Weights of a small mixture-of-experts language model, trained from scratch on English Wikipedia: width 448, 6492 steps.
Below are experts of layer 5 (counted from 0) of a mixture-of-experts language model. Rows are named router (the router's row for the expert), down (a neuron's output weights, with its number) and show model dimensions 224-335. Each number is 128 + 24 x the weight over its row's rms, rounded and kept within 0 to 255. Numbers have three digits each.
Before each expert's rows: "comes before" lists some tokens at least twice as common just after its tokens as in all text. This comes from a sample of Wikipedia text that the model never trained on. Tokens count by the router's weight.

# expert 20
comes before: "\n", "N", "W", "E", " /", "=="
router:102134169131111117133170095127116134147114109133135119108087103104117109105111141143125137084112122124115151114130115116121159144113146150132102104088174145053126104099115120137098144087130114145146136102128118127130166138107082180108108096099112078157121128117150099126117108161133129082180127127140132064142090138122083160106104136098
down0:129093091139138122173124181141087137153133144116130168134151142170118136133111075106112105116117125142136117137132110096150147106141115120132172113085095165129140133108125131103102121088063068126131094078091130138144047110102164096107128120135161131120139113161137109137110117098112134153141149148152116094162097149187151122130145142114
down1:109220126107107113098105177149145153109093155129094121149127132145105108146122135094146165091088142178146099145130090196140083145127115108070131119125166111152128063116097129123104124163113130097086129169093076159149167130107171112172096106085160156131174136134089146122133125125125085142112124131130133123117117152096116099139128176092
down2:127120161172134123197168101121120121157097150139114107141123126149111171138116097169124107132183166127141129062127132176177136156135113143144095114127120094105091133129147148111074097122085141084104088124083150149140095147133112119152083117152141103144087110154142152101117094124140116119135150101132130147165128134102143099115087099110
down3:115103135127138149063090124099115134152124119132100122138108107167079146163115114129158159106141118151115160138153125123129100151125161139129131157068155119138124127166136144155097107163109102141132134125124130098143160081136169129128095111123144125074121138128099075129133118115136130124169157079139169117138130096103107157116068128108
down4:111104110138168139127168133066164151133120086116149148127144150118110170105137167096100109160079090158163106119157130110156137122097097147109169135150126101108132152152093127098102148147104173153133107123113136109135095158142165176124124113133114142131131136111153158106129141114119147130157129141087103121138123111131136140118141169158
down5:130126117095149151101109140119083138142157143143171141113125101172104158137169143142162090146141142124137132118092176142116139104077114182175123106124135125098181088138157109129105125100168119117101132166133162117134136131115120140139108134121139119118120120104149133141171132093153179155098190079112148131141116107112104155111109114169
down6:117133141150143120117117126131129071127086151126113098069122131138110169109129158126139145127122119137084127113163097091121150118093122127118109147062140153107102128129127132103155124126121120111154181115132102103162117157136162116150094137136103123136120099086133116140118118101102123117104122123135137142145164161098148117128143110128
down7:169064145109131113144153111136070124154168183178115097131113136120141141122071114150131130108129168123118172121130130132086125112109096153117167135144131125144105091136130158109141102090158129120140167099107114119166154126109172105133162114145133117117086125095102140146140110114127133127155109109139138133123165104176121142135126098133
down8:115127118106077138080114141163117107082123122157187129104115126160196130129101144137145156121100121072097125098130124133152086149122134152174116148127083144146131160124140155089131179075135145148113146098129157125140083153127159145121128099161122131150111113161110097134145120107103121093137153104128140161112118134108110152112158147133
down9:142131141085103149159152117142168173139121125139130121128188118125132137169090150162131099139088133107117130162128132119117087127091163140093143105198091089144105126108102124112126139140119078111103143113129148160107147135127151109106097162108135126141130103122119155128118124140121161136148128133084111120094158146110112121096165102153
down10:104100161108123140156060116137161117137128143131096139140129106098121144134131138118086150162123125120210106101090126113117145111131151117111166130178085167134095087147134128172140117145154143156101087105123154162103129162146141139150137134116093141126132126076140110151121156121139127107134165122124135074135123149165180171147158145143
down11:094151119117117132084124134103136103090117166168138158177121127119131133142129144123119128133158203164058137115122103102062126137116154118126144096152128127141094132141128108137190138104143082145148139107128128155084126090170149177119109167130145117122127153140125156132128170077179120158149131116122099153110101140122104102132139121116
down12:111156111124127147168101110147114122108144110150083150122131168126139133111108156104127089079124143102118170141132123124097131121142144212137099175154130109143120138127143137144099128147163149183145119092177104120122108141136103142115119121119095100176115177126167155122092142116084113113149096135127173140132158114128176124108121152132
down13:133185152120121140123156147121124087086088155125130108148134120101145168105142082176112109157108110134124133147089119130148101194089136112181123105113080125143133141135114134091166149087096102139157127122110068132117127127088144157150131147141144122200150151117160100163078103130166096174151116151180152142156148142097110121147093148101
down14:097152135174135118149146127135115131121095122179148119120089130116093129107171124146179105161123130150123118133152164157217103121112110093130118070130132115098110131142134183121151122110170157099139109115142137109091132148096143074110179107128185130122150158131112128118141110115070152123115113120176090149139122087148118117148113141105
down15:138138112098154091113133129154122135108182111151102124157126105121163092113134093104105100145125109119174176156086092113127120111089139128158140103117117089094147119157108122116176127116123115114111143122137076136129157080137090130108134088137151124151161142065134111176157123090126119107114135115128104112147140145148111099152096102125
down16:103106117177137131149137131088148074139092109110121122127117172106100142104058134118155110147114153107128114112125113122158133149113134167132145123102135138126133106106134154156148103134082131108112061135085135182159121120153142130113109164149115110106091094142156121124123135093075144147093103136103129134131091123132137082144146090124
down17:105102107132110148143136160114164128122115123118126118112123103117071128157106148097153102069156114190170130109093112122138153095159110135175151153133171107126133131163164127132149113140088121131131122127144160137151140148119161150142157164119097135078110163110088115116092129135142091079152125134155120108116140128195135133133116141118
down18:176092106185099124143115190150157152104139087147125160080156176175087158146133149119118129111143110104163122133149129122106139157137077140129126110157124158098143100159100127112131117119105085103126110116187161141170125136120085152126175132123104174121145102171121173117119110129108126129153160139066134135113131154147124151147110140103
down19:120199123124110122106135169115159163118132138122066107114174116136130139161149134135102138104137136137114151125104133149183122190128136103165137106154122127118095104114115154114137116119102126087170108114140138132162117142085139135119147136129080123141133088161118095138093126163168115135123155149139144125105115130165104165129178159162
down20:114132121155132158099140124142126123097115102148145110153102112127117087102101159123125151087109107119113114108107174123097154156128106137139090137093155113091145164113151127153126158114117161157154131172103104114100130155109117143112104140125093124096119190153131122132093136121190148125138127107120103123152102083104126110150141130116
down21:127136124114157121109180111133145101165157119133118125123108152098161100130107155117094125133092112170102159136122144128178142168113117141114157128136115116171102160145122143147080151136112138170101113115143154147125162152145125144141099201122132169130133151087145108106141074089156156126148114084153108097142112148135200135115184097119
down22:128133159149109100135139162124129139114108078109144144148137139069125094123102125134112154119114123080086145108133120161135140104163155129135101210122181124136096122114124133124136130132102090104137152140102131145113161143134131127167109119145102111142139138161138084115090153109131126118132132084152142136120099137102144160105119140170
down23:158140139144138107108116102119071174125131130076097123093152127103116141133114151126160142154177143178118118140095082137123111122190123113148112130101133149137122141119148117109125131126119149117128121146135165141129152135144152106158138131151118176100130118129157127120112147128114100108119143068083116139113150123087127148106146142147
down24:108124119107135123088145095160124121181141142157142109137146120126088124130075133115132109130137170143135096116128156095102123128128122122099110127153129132090090116159128150139123128129043120154156138092083114139170140103110108167152115150130143155100117148159161096195153114105145138130140115125110137075128163143149090125107108125143
down25:127118134113112152111164133102124138104171142110140106112135074102157106097128094154099112144089101115078125128086120107098152147147102091093139095112120132110136143133139155115139120123156137113131091139173132154170122145132103105086109121105126110149089130143128146159151122099096159125111192146126119127131128159117141165158087151092
down26:121179085136131098152142118136149100114132173131088158207142152126128096116104147082159080141105154096135072179102118135106130109165127160137142158133125166124121159121115117143137121135139130117125105108136115112140112116136161136136112089170114106135102148118152098133114101158148167113146159138145142156092115140145109097163121096164
down27:148088120114151134111101126117116120156131152123134109149142122145128105136144118142079117155151100121144158138120127129097157116139109124142131157127127130115138146120104130107140091156116102116114139127146053069125121125128160119112146099105094130108115079107060113131141104106126112130119142120107109087124193158126139086114157122135
down28:136151105099104110138161124126098146140141122125159149149130124145116137139135137133115142148136145135148124144088122142120127116169115126137164104146115141113144139154101104101068137155095142145125125149169173105106182166121113124101131150100079135134101153174122151125093137120108150138118132143137112149106115204119101160103143118096
down29:134047115137147146139165146157105102151125170160101123158133138124124109073149104099114108127083141124174123121159156120096122078156130092107133135173155092108163120130127127103175082104126128127169147130121171134149130113114161154120161161188142139103108138144167115135152135178132107129126124097095116119146129133145147170099108130121
down30:142120124118169108120152096122152155123094137086105143177160131150118073073130109112105145138117149156129093164120130166121129156113119137133157111102152111169141106124136127123149128127132115078157137109146111146098119132133144157091108095129155160149160148143132133177138102137139142127145130108086089123111083084121136145097098152092
down31:179132145145074138094146123100117115143131103184155093108121107101116158141099151148128090120153150118121113092128133148112114146070149105121102136167103172083096123129133146112093136089133106134150167185137120127108118118134154119118095121130147096134131130140133119149153102081104121134098143101135166093140121148121094112164156144124
down32:151098151123112114129094113117118168121126120172137156139144122153152099087109114115144162115165126147139114159093064202083132130110081129131111130142104107110122108121178168133089160150103142130102133135108150156125147112165097101082120119111146191096112110165146130140128108146128129126093096153128115146108110132172109134149105107128
down33:109141112164135138102115144192102118103126138176101089063118081134136112126116144089105159080106139120189154126097128135112124138151113175152131155133152143134124122105127098126134112120121128175158162149140202112123116122107133076101126113120150104108118113156121078136104148107168119093171131152101135123116089128138143157124134134113
down34:155133136132164111122113116143164123116125145112110122152166149138134099140127117130153117158108122099123119175118143133120127116112104136142133124120093151162106150132174100114133143112154187141139115166155179153097126162151145132088156112130100176152168120114094162116150144130130154142109150150091168152149097115129129133134127111144
down35:120147138118093153147115123135110117118086087099135110159112142157148136104143073110146132135139115106126118111138150127128140154125128145116123168146127124083149097152130135162169121101154123162147156159102169122130146155159111105141158157143125147088175126136133150055121159129142132132119106098127085162114113120186101124132079102124
down36:094075121108118185108107093140159149108151145156100129125139141145150177082157160113148125119122107148109110183130092108111134130137092083094138108131124148142095139152138132134108099133114103093117097119151129105113128131180138097178145099144093172162140131114169151098101113117119121158146086148119129141105134111142155111117119089123
down37:071135087105137125138118174155108162118135105092141101106095134148139115131151171144110162136136129134123131149155153118174122153103143158143085165123128132098106116141147137135134170180147130115110120162063113136102120105140111080164156124142160121129143109095116154139137147132154080127162165089144142122140080093093128153130106123126
down38:128087090116156098098131072156121135140090157142116140104130099157123129156138115129141114165107106147187116168115141130128123126112115117158126117124117103192135111165127139177134125128124125154147124123155134138094128117134124145099150103108121163099148137145118172096117171134132141182084134139150108143114133110179152119125149118103
down39:143083132125113069143112125123112160165126117092169094100128142084107090130095112139153100151174173111156118090118082133115164122154147128153128170105108113088134170118107147101149155143131132091146135129126138118131162144107107140166115129134111139120096137116137102143151120084144096106126118158132149120140131157039111129109103130161
down40:171144126161128088116132142129146090121101102119056124143135157161153141136116107136130134125108094142138133172147169150132108153135120166167126129129173133155121135122104151132146091134130136101072090076108113131092142142173137090179110114157143137139123133139096130107147151134095187125128116136114114065163099165140138154119137179100
down41:125101103130122120122096113168163130084142149132114123167097151100058133175133129128129126137100157114119050109168116149136111123147121141160152107157116161099184144118129127188107151147128100110145102143118122130106132113131169081108155046155098133131143108135103135137126133119141149131101153159112150183104095102112113132105089146152
down42:149160138157145132147090118175100183136086113157129086108108093166152067109148099147113134097140118130168133125159144126140152132165166124134135145114148123096134141094130111146144105160106108173079191150135131096136152139120109081138105155137093080141118138111126100138134140164138084122133157136117101131129205078145140157145127102164
down43:128119117121101095117132103124125132136145096109153138100127141104139165149145157158117132117127139149115152121161150139153077111095147099080130150153121109138102105165122119088109126078125152141070187103149159141098137132113128109170092085088114162157127121156142163168130140139132141129097102155163099112126156109129138123106083113137
down44:114152097093124111157120122151166085122122130129116170126109150157100154150102151126134123151102107146163127112122080134100149129137125163108137155104154162118110113133149141133134125147123141125079104132126115106161116159148055169103135104142133136162133159150142189110097127108141124132124105153158096138110108098160118113147143130091
down45:102131170146129098152162092122130165133106124151155162118171153085148120112109143144107117097141167086080148124129131160190128118094150126154120186162152114104112147097128133140132126124107124101147141111072130111110105120129118142169068128121146110142112148127139103121109113138099120110122107060124126110114131136083091146098128098147
down46:082160120130175165123138137136130184117146142134155100154103098111137114126136131162111085102126137144161070095155142110148081130158107127138179120145160134117108155160105083141103148178102118114109112168119165102139110120118112143070132100140148210162142154149086102127110139125075124112102134155102109109096122162135143137115140176082
down47:111096126148112135111111155140150129121154157134115111139142108105097146152167125148120135153167101128078147146146150130154132145112126122129151115169141107101131161080149174157150140090127129166109156105143118123094111166141140148116117105131131160095166134086114156163122097178112106125138115145170177144091108144115098147120120101125
down48:093144139124151130137126097100172099118139087119138146144145133147123117094108108132119140129159122151115144132142135175112134161131081104171197158142074078157119083056107133164121140111109094094095136129098137123115113096116125140148141171150160132133130148157163119125113122104098109154146139163120113150122093143109185139074125167142
down49:126127114083119127126168073137118154118090149126122106170121148129159144164164126123144129116181136147109196122139088116118128168126117117079154102124129073127139140134122148096190166112145138142100109089113111141119158193184133122123114119096109103120111102111106161108148134155124130119159101124118138161150163138112109134101066128132
down50:129125127143153101126137132167165127108123150128135102115153156169134146105118127075159153111124132115133115138133105142147125135169092122124102146110099117117154116127114123115039113145071084151150134178158162140070160130128132139129143142139087153157130157110151069142158163137141132183130144103097142119156103105112137095130115117126
down51:134211139107122092135133079151115130110142162130102143185153140121096151141126158136121136114153093123136112120158142094125125114130159143159152103138123139084144126111157134119098134124117110140129170074148111129110156067151113134166142131145136135135162092142075134110139133140132140120170140101106113131154138133122143143124106106171
down52:148118110149128151167081117110111126156092143092100102156144126108128106133113143138104141078126106102145057154138173097165120097092116145129099105063159167154135144106125134151132139174119148165134048131084128135121141094138114107123117170108130115142161185144121148114093095122147130130152163135123081138107157153091092133141171125152
down53:102157108057102115160135138123137090110161125107129124118143144151103126125094143073171139148100130124137109072163131140140130087075155097120122146152143167087110150115106132104110140152098130127130119174161119128109079112151164106120106125143098142139109089138130139111136113170136155087135176096159095137120133110157123150135162128103
down54:113128134148166133139100128129123150135093191106124137091140118127127135166149146115099103144096118137145084161083181128068135122134133116139167098143132083178115147182121121122138131130136151164136095135117141128143112106149134101091104121102165164128131113118123151129175131166120128129115112168121115131146147106156166116145158106104
down55:139108154096121083133102123133129133120145101103107166156115096113144174107126108092086121123106109149140125128151136088109164135135111123112122107104125141113098131111120133125058086155094112129131121180096084144095105143094149110119129115119145123125166085097147119113135116165110110131128103170130103135126135119138124090106145129124
down56:154132173062119164112149123124122109134140113141137141138137118137121072120155148089107102161136122157085140118147143134121167138111128126109102114136150146189132071120155108141144140091132126143112135130125168079174100107107114091121135110112076086152108134134114126106128129160139128191088104138118134128154139111130111131098134112108
down57:147118154113119107129175083110102122144118135106162175097104135174105135107160111093170105101154147119109114129176131119150091117112101107133125135159130121121156136121115124149120120128118125165143138129145161124146149155105111139130120157166123111114125147120110123175091131149110106136168087171182147112130105098136078096115108126172
down58:122140133132156122085133158174129123119103128097131133139127115108150121139093090135091145132136146102129145162107159120132131117162126099173109121129145105092117096084132130149129140135091152137114125101086115123132109187069096142102116119143141145171119118132161137142114146131112106127168136118148162172071114117112132131137170122081
down59:163099117082099145126100181152126119134128164150132148141089124104136188098136132145143113110127145097132120120131107133111078110143122073103131113096131098163133119134101129110135122113126136147156153156162138101091142143156140138166158135147104146110152086140116109084087112201115134098131139152104140139167114146144132082147094104101
down60:115144118123123140130111136120163083092146112113108127124113118118166172124168154179166154126097119099155099121121117126143124166094089118157142140149109123110133130163134142165145091093160116154099131135144141122148149126107146114119105100152115137104150083128082175142118140114167130116130076121126144182143114116162108085150101128107
down61:152140140131151105113132131117136083126135131117153156126153132177137113091129087134143106133093116120137095161141149151131113111164147147106113144170151109114132140126094113130133058101128140126116146083152141087149094140134122131156129140133136115150141149142155115110096168124127081179109125100098084145123155100118117117092142095116
down62:133150146130122118186105127111133116100126131127130133151108096148168100166139115115089156093144106192150126168116154098118117151136118168120159144116162081161139144127118126115114103124128094122172131113154133110124122173151107104150088128187145158160114125135114108155071106164105148111095115161141163079133129160130122152138089191099
down63:095161158068128140142139134111139110108132130143130122103106130138092114110077154115140160148134169099128142137110080110161136118086145101123184107129163088136170162137155123135122121135140102097140137161150124139118103163109098132127112127135118107130128146131076154133134136142123148123152145122164097136087117120161143126157116130086
down64:164163125101147136121127116115131108069125124116094112131137089079109125147141093144118156118129138110101080131141151145151155163110153127128173150124128122115109128126140124105157140124127144093117150116146101147084129109092117130119102148160079121157158119135131132111118146138094117149111157129117141117134130137104148090116134147132
down65:138173107138115115135089149096119145107117112142115151112129141153149147129125167137118129154143096157108120122135119136099133135116149160117143117135070118156111136123113116091134115108171127120129091179125122156117074136124146145143128139120191118166124145151075113096112114134119102103096132128151175062102128137152118143119127092104
down66:095115168160160134109128115179121097122167125115135152137106137112095120182156150114098125158133124129144143079115092118104095117140137142153140114128096084148177192142142125150118122150123157123073128123125088131119137094126159121126132130116127108121150125103119152112113155152115118147109099097134144113143193116131155121176129105135
down67:112153183129128144128165099102119129143111128170095101102097114136178150145121160128132119135129108093129122123119144090129132142109102114132140108182144134127181138098137121132097115173144137124152115152115138118147141111139114147103164129099137106080116143156109121137126098100143158101155146135140142172159101148155134150112152133134
down68:105109132090164128126090115124090119173178122131119133124144119120125109156148154102130161115105128158137101106137105098111136121086175123085132098105137145139105107134125148160108122140141125121158100105166102145127136148092123107175147166147151135147146141072113110143158110156150143135111141147114117159115114183102141101135112135167
down69:107106137145154143125123108120085123181109105120170145138164088082120131126149112139134116098109102084130107137131137183114129097113152091083122140147123124139126140102129140141120200129112138149138149109118118133128151130103161105137120111099138127163101108173124141152102092175136148109079082155148092129152132168068105133135112102117
down70:140092120150170131173110196166107130123091128104154170148130073171133112122105121119101124081118144091073098098108100164165134150130143111107097122148120130153096147139136093147128123101117123107111146168125141158095111140152148145127116137133160137116148082133073175140135129149124116124147101103114167091154149126099130174138110141136
down71:134135144151076139060110148136110140124130127110100117100141136132148135183102152178141173101121112089116209157143113109137154161087135099144123110153167157141097062128149141126132135112144123125159120173126116123135162164121139125113166121107127109144111151098128120150146113102093141117117102142095121147103114060097137092180106127130
down72:131106126113107148098128150149154117170137136099126127080163127135141128095133128163147134121180103109119117105121150127112109089099108165086131128112110127099141158166134138121123141098107125156115103123154116101150107133137173121121124097125105127074123141113152136113158124123130135130096126125170165053151141154119107148100153065113
down73:106059110094170148142153117083134176120139170113116112167137118096136114114148127151138166082148136133168131138120177122130136105147128138126119158105130157115164126083139148133144136136135072101131109107123126102144130110115123131134175127090102088115086157113068141151179118103115117116126095190133093107134104158141102129127131084105
down74:150164155148121126132138123145135109135115125178126122144114109119126141163084128120125157127159174164134120097123124129131100132138141131093112215098137116113154121125118098135125122093096131121081131156160128161158107104149102114127107160162117128135148141138133110082115136083139098150141141106160157155125122131153122104140085077117
down75:094113127107130101124137130148144105125125102088149153145175162158146104175133082134149131144129117103086133096141088099155126126125167116079124145107142108118141082110177127076120128105156123097124158158151116189142130129134094161122117143150145102137081099100175116103131136108141110113121145101183126108126173127126127100166122136128
down76:140146170097095157118136108106111110147147134113113128100141142151098083190167133111158120175134115117117124114139129140124165075096142132128109090141090109113163146146096134139147129117179139124111130179140129141131159172106097130125138147150151122169157144093141097140110129110110128118135128131127137138135093132117148114131141102113
down77:115152089118143157089130147152106147136146110105118177130130086136129153099130140133128113140074116120168138130145150112102074128080178128136126073161172144135116153146079145132151144149142111128151114179136162142123129146155176121104123152150124132126144126120133155114152153122090147163125123128078118145144143110132180128150148166151
down78:163144118178132146121118123143166144150160147095149101176105107143075128156129156084155120119166123084126114102153110136132148113110131144151109148130135129099168102162140142114130123137118154139167118120197131078142155159093131142132115119087158108139103138130119109099085132155094134115111141132134111159104136104144142138099140134148
down79:141140114110110116085112146118168152185112153151131104126130141161131112126114089092153173102132143118109126126152124162165168114135146109122112143085118142104137095061122079136135140098129101106132159144077149082119104128137148159154095113129091086133123084158154119135105112130137152108145104112116153120143082149108140107156116130174
down80:088081144148132128077164099120165119150185120146140149117125109110129108094128154128133139138134160147111151107090164139159107125085139148141146119069064098110117175165134114079101144147117156113099116149148132112151151104105148116154098121173158117108127138153200105123159176100123115143099124144169131093145089160106108105141110119161
down81:143133110139141095099118111086137091137107182108123166093183147094097138062113153137116151151200148135098170137156159082138137144127126129123157155110179094146134158093127168132163137169114127118160134051091162135110120138116135085154087150139089064120105138134139105139102112126131115142105103096144096100093183102131118108119156118098
down82:144109103126113100129133137129096132162148151089135128137090115157138153154152164132128120115151149154109118155106083158080138127130099154123118170127127167129106129118170136117120100094166165154115127143127128161083127162107162161131152088112158081139113179148140105093145160148148133133166147092140151147131134115110115110161130117082
down83:172134096144112134133125138109139097122102161125148102136154128154112110091123122109177131136134141124082145115149040127088128123134108092140145181109111117139116171137112114106151117172121136088144095158142143099141146125158118131107157151133117163113126098111129121133107130123100103105120116134104109139100116126144150119122070143161
down84:116136125123114139094156126122147126093093134078136111149100145147115116126137100087129129149061160142098129141144116159119099132143139153112158111090150114139118093108157149157126130169130138137177127103116165158177169127140176105122156158140113128171155128152172151119121173133151096124115088138116077091121093112157140099113113125136
down85:143152136106115127147108116101140105083093139089095099137148131173134106164121090124118078111175130150094190114120122121135136115150128137149100128173141121128127138095132167124117141126132113144118106171163139139125106127114124144118104099124137158120112111136126098139127164125116112110129126121133146132134149138152110121092159128090
down86:058104116140111138155143115178160134172160104135136119129090157160140088125094122142130159125148117143097115149184138145125089143127130113130134116120112168123145152147143133140137149161104122076078121136134111113169123136149121105111158062110071134123136096131158164086139126184083092119177158147122126131161162148119144110140125158130
down87:109127126103116159124134116120088138165110082133122110106119117146092115125143123055164120112139151143119106130122088120155109085095127109122144133135098109197149099140116120136117143125142109172130146123101089121095164097107126175173120147092129156141137138139098119156155156126144154124130145148103133160158100135143118133127122106083
down88:154130129145117162135139111141139115105111102125139099138091111090127127125134146142122124152092131131115108123144152079162122123126133196102129130145127134154112166139134097097146148154122136147104138117137135148118095117134128119150124133159094130084151137111081114156157148132136119122101114169120118103110122164147119120105167150105
down89:146134151107129071151116135070103075119164137111128141103155128108112107124139149105096106143130136157146113094129137131143127129123124122125109098141097135147138109154105116161117096097133119122102137122093138157093117095106194122109101134125163116110129141147145132097127115132110122076136137176172127147128138167166175120134116136148
down90:110083125112135153133144147166161111096168089132115133155143129157153139127155127162124120156109085143164118106166120103148111145142094130125149122137145113086150137100084125117147126107126139133117154116103140133122113111176146139066161134124147138150124085092149118138117150138108095138098163101102120134143099135086134167045101112127
down91:147197120144095145148116139117118124145154111125152109136138145086113144087134079136127083114166145170075111111073142132110145133169107146151118089145130135109129149077087107145168113118139130091113152106124087134121159143179160132093076118146183160127143150121135119175147130136123121145087145116135089104126126138142128126144146167165
down92:145130130147103141132175113116146159112121122095128083138140095083122146103090180141144143104147152133115125137117178087117116151146101134155095104139135122138098116083109118130118152154143189131136122101104109125102160115117096174144132122143116146121125141098110187118121151102127144100098146094132120066115168130115143126119094118120
down93:115099149160150145091091150126150136135132134106123113137100150191145148132133131114176113154112141122129076143111136202142101139119083083088145131154129134138086139116114118116144112158097100148164174126146100140114143117119113141134114113125130143104080113111138088157119139129107138120090084129122150102140138099151130087207116151104
down94:151111105131134169116147161123113124131128125102115150216111137129100130134115106120119125145116119192127135139163121079154134140114104174132100192123159161149156178174131161127111133128119111116161112096123117070144111121148137108130146150167143080151143127109144133144149164113138128164158121112162127145106093107121114154132157148125
down95:142114081091120113143157165155131136166130092148157145126163117081134083134138101198131126125179149131124135126134137147158110154174139140145106118133126117101097163127124083100121169109123088059125127075147086168110106089133112122142119093128092116119081122188139098154138125149099109148145155151193110071095107120090121157125144110069
down96:098135123108089112133079142155128152104162128129094133131128102119150179110151114177136117147113116122133144152132112072185121143141127135214115150135093134104113118142168148114195106138086161117071117164148100121107142164102111103135153134121131107127110139084125122132094120150129155108121125127168140113115176134160118072098100141134
down97:135112092128097118126081103071118126105123142123141098130145102138164122126164145146139114130153129117145181100139145130167125111124114105092102174139131129133167159109138149081164138111118123146128130092094145145131128075128118143128177133160108149111109133087140151120092124078117162135140120166136160137122140095103132140105165164110
down98:183151136128122158124154135112141131131157150081067131112092103099127120125160153124115149133115130107177112116138133110106123139171152123121123150150106111176115151148153109162141143151153140149129139151139149097142128134103128090094174135136106136134133146130083104079157173154158104154110122122142113146151153114145098150144160130072
down99:103121138139172122095132155118111135115104113145092123137081120144129136094100112146184083108144130110111158102120116156177110140115097168147135160134149149118112127171082156118094099147146111133109156096144154097129070110167073143124185091143085117102119125150107063103140079131111118091122102156125171134096142121162134114145133126072
down100:130111093115129197093148127156142106120166070159171171174132126134122144122139157136127146148128091164165119123118175084141135121136122175152108086123119181099123127143121159107113141143130079119145200110144105128137142110170140136120148118120136116159159130133135149137105092171126148165107112128136128108139138121168146118142125132147
down101:119159143143148138163136126125140074122116135113098133121153156110151093149141139109108120100095149125081141147139074140136145097130142121133149156176115172129102113137153097135123128158087170154133091087157136161117123142117128173126115125156122112125077137120119118134130117139149097103106126167138113091053112157149125136129136123123
down102:125140130093120116117112125128140086103153093082161143123133146151113125135157095143147102146052126148135146112109122123137144106086112128154129092104176109100165074128131109125171149094145168110127147128131138124139102111139151140117116111124119200130129129104112157096120155164151123160108172110117120149094131134146147079139165127124
down103:109135122196161091121109116111132136096132129106104169151120151194106118085104104137148134115129125150143152136101172114125137113162162173145153135121129136155107123146110140105090120096162130141166105120120117116149163126095129128186115125173102105112132131147081135126133130133110078143111116149102113080154161118155144123149093138121
down104:140129110128122131145097096102125119121132133151131142141093112121109168138156115099159142171135083145127165167140149121105058127111112114150121127137136112112145085127107100089124121141128161164145140148118135140080158106111101104132174148182160153092130121140134157152114132131129133166101156123109175103170073105112140139121102102159
down105:098106116142121134169129118131148123129153105117125109104136143121136120131160113156132094086084093133104138095103121103110109138141133132201133098116154098122111077143144133083125135089068163127136151135139139153160127093116106105147138121115155117108138123140108145149149125105086126135124152113182139129102145114148136128111126150126
down106:132112107110058151120131153112118085141093120114127100120089123097125101129098169165129089097106155171134112107137109095110140120130169123131144140107066141138104112117108113149115152156138110144107139135103132143120140115054131100134110129142148155161161095156132167089132091052131150136144128119149150129140141147144129159148124110147
down107:160121141087134130113158157153125134149155116156087150166094127126116138124110144111126149140102112113112141114111132123138108155074135074168112054121099099105165114168090116111092116101126142155149121143054095127185145098119161094164103121074109089171108116104119156129104127117136133187137114141167109110102120120117079114129148144083
down108:171156114147150138098117128136112112164133133143149100162134131107166148127081128154122136119104137115132124163135087122147151089144168158143142141140149096114147114127125083128136133129133167099135094128093101144115177129128098126099120123138144106137148130153121116146133095141073173098129114117120141138181146171045120136141134143140
down109:122144136135122119128134134141120115127148059150122106098134130114123127065122129098108095103153135153096081158089063166148126143136098132143132159119117146152168176121136097152143155118138082120134138108105157108116112150127133166150177143132140141131090120116125121089128143129101120133121121104148140083161110148170081125126144150135
down110:122127142138093158134112103103108081084105111103115128134134089136100139145129102141153137077108113131123132117156125124086103133119120159109143122124139118125179116093119117118106138121107106181138135117088160114084153095141138132173115183095114131114114148128102127127165129129179108165132150142122107140161141132117112156117114130130
down111:164110166136136161142124105129154125147165125136159141099152163081135138162138118119128158074151157145162107129126126117189108121126110072159098147119129153127156129112117115123098129162131091102168067154096121135103145179102114104131117113147155154111117164138107140120119085148104089110095113141214128131084104161136113136115144096119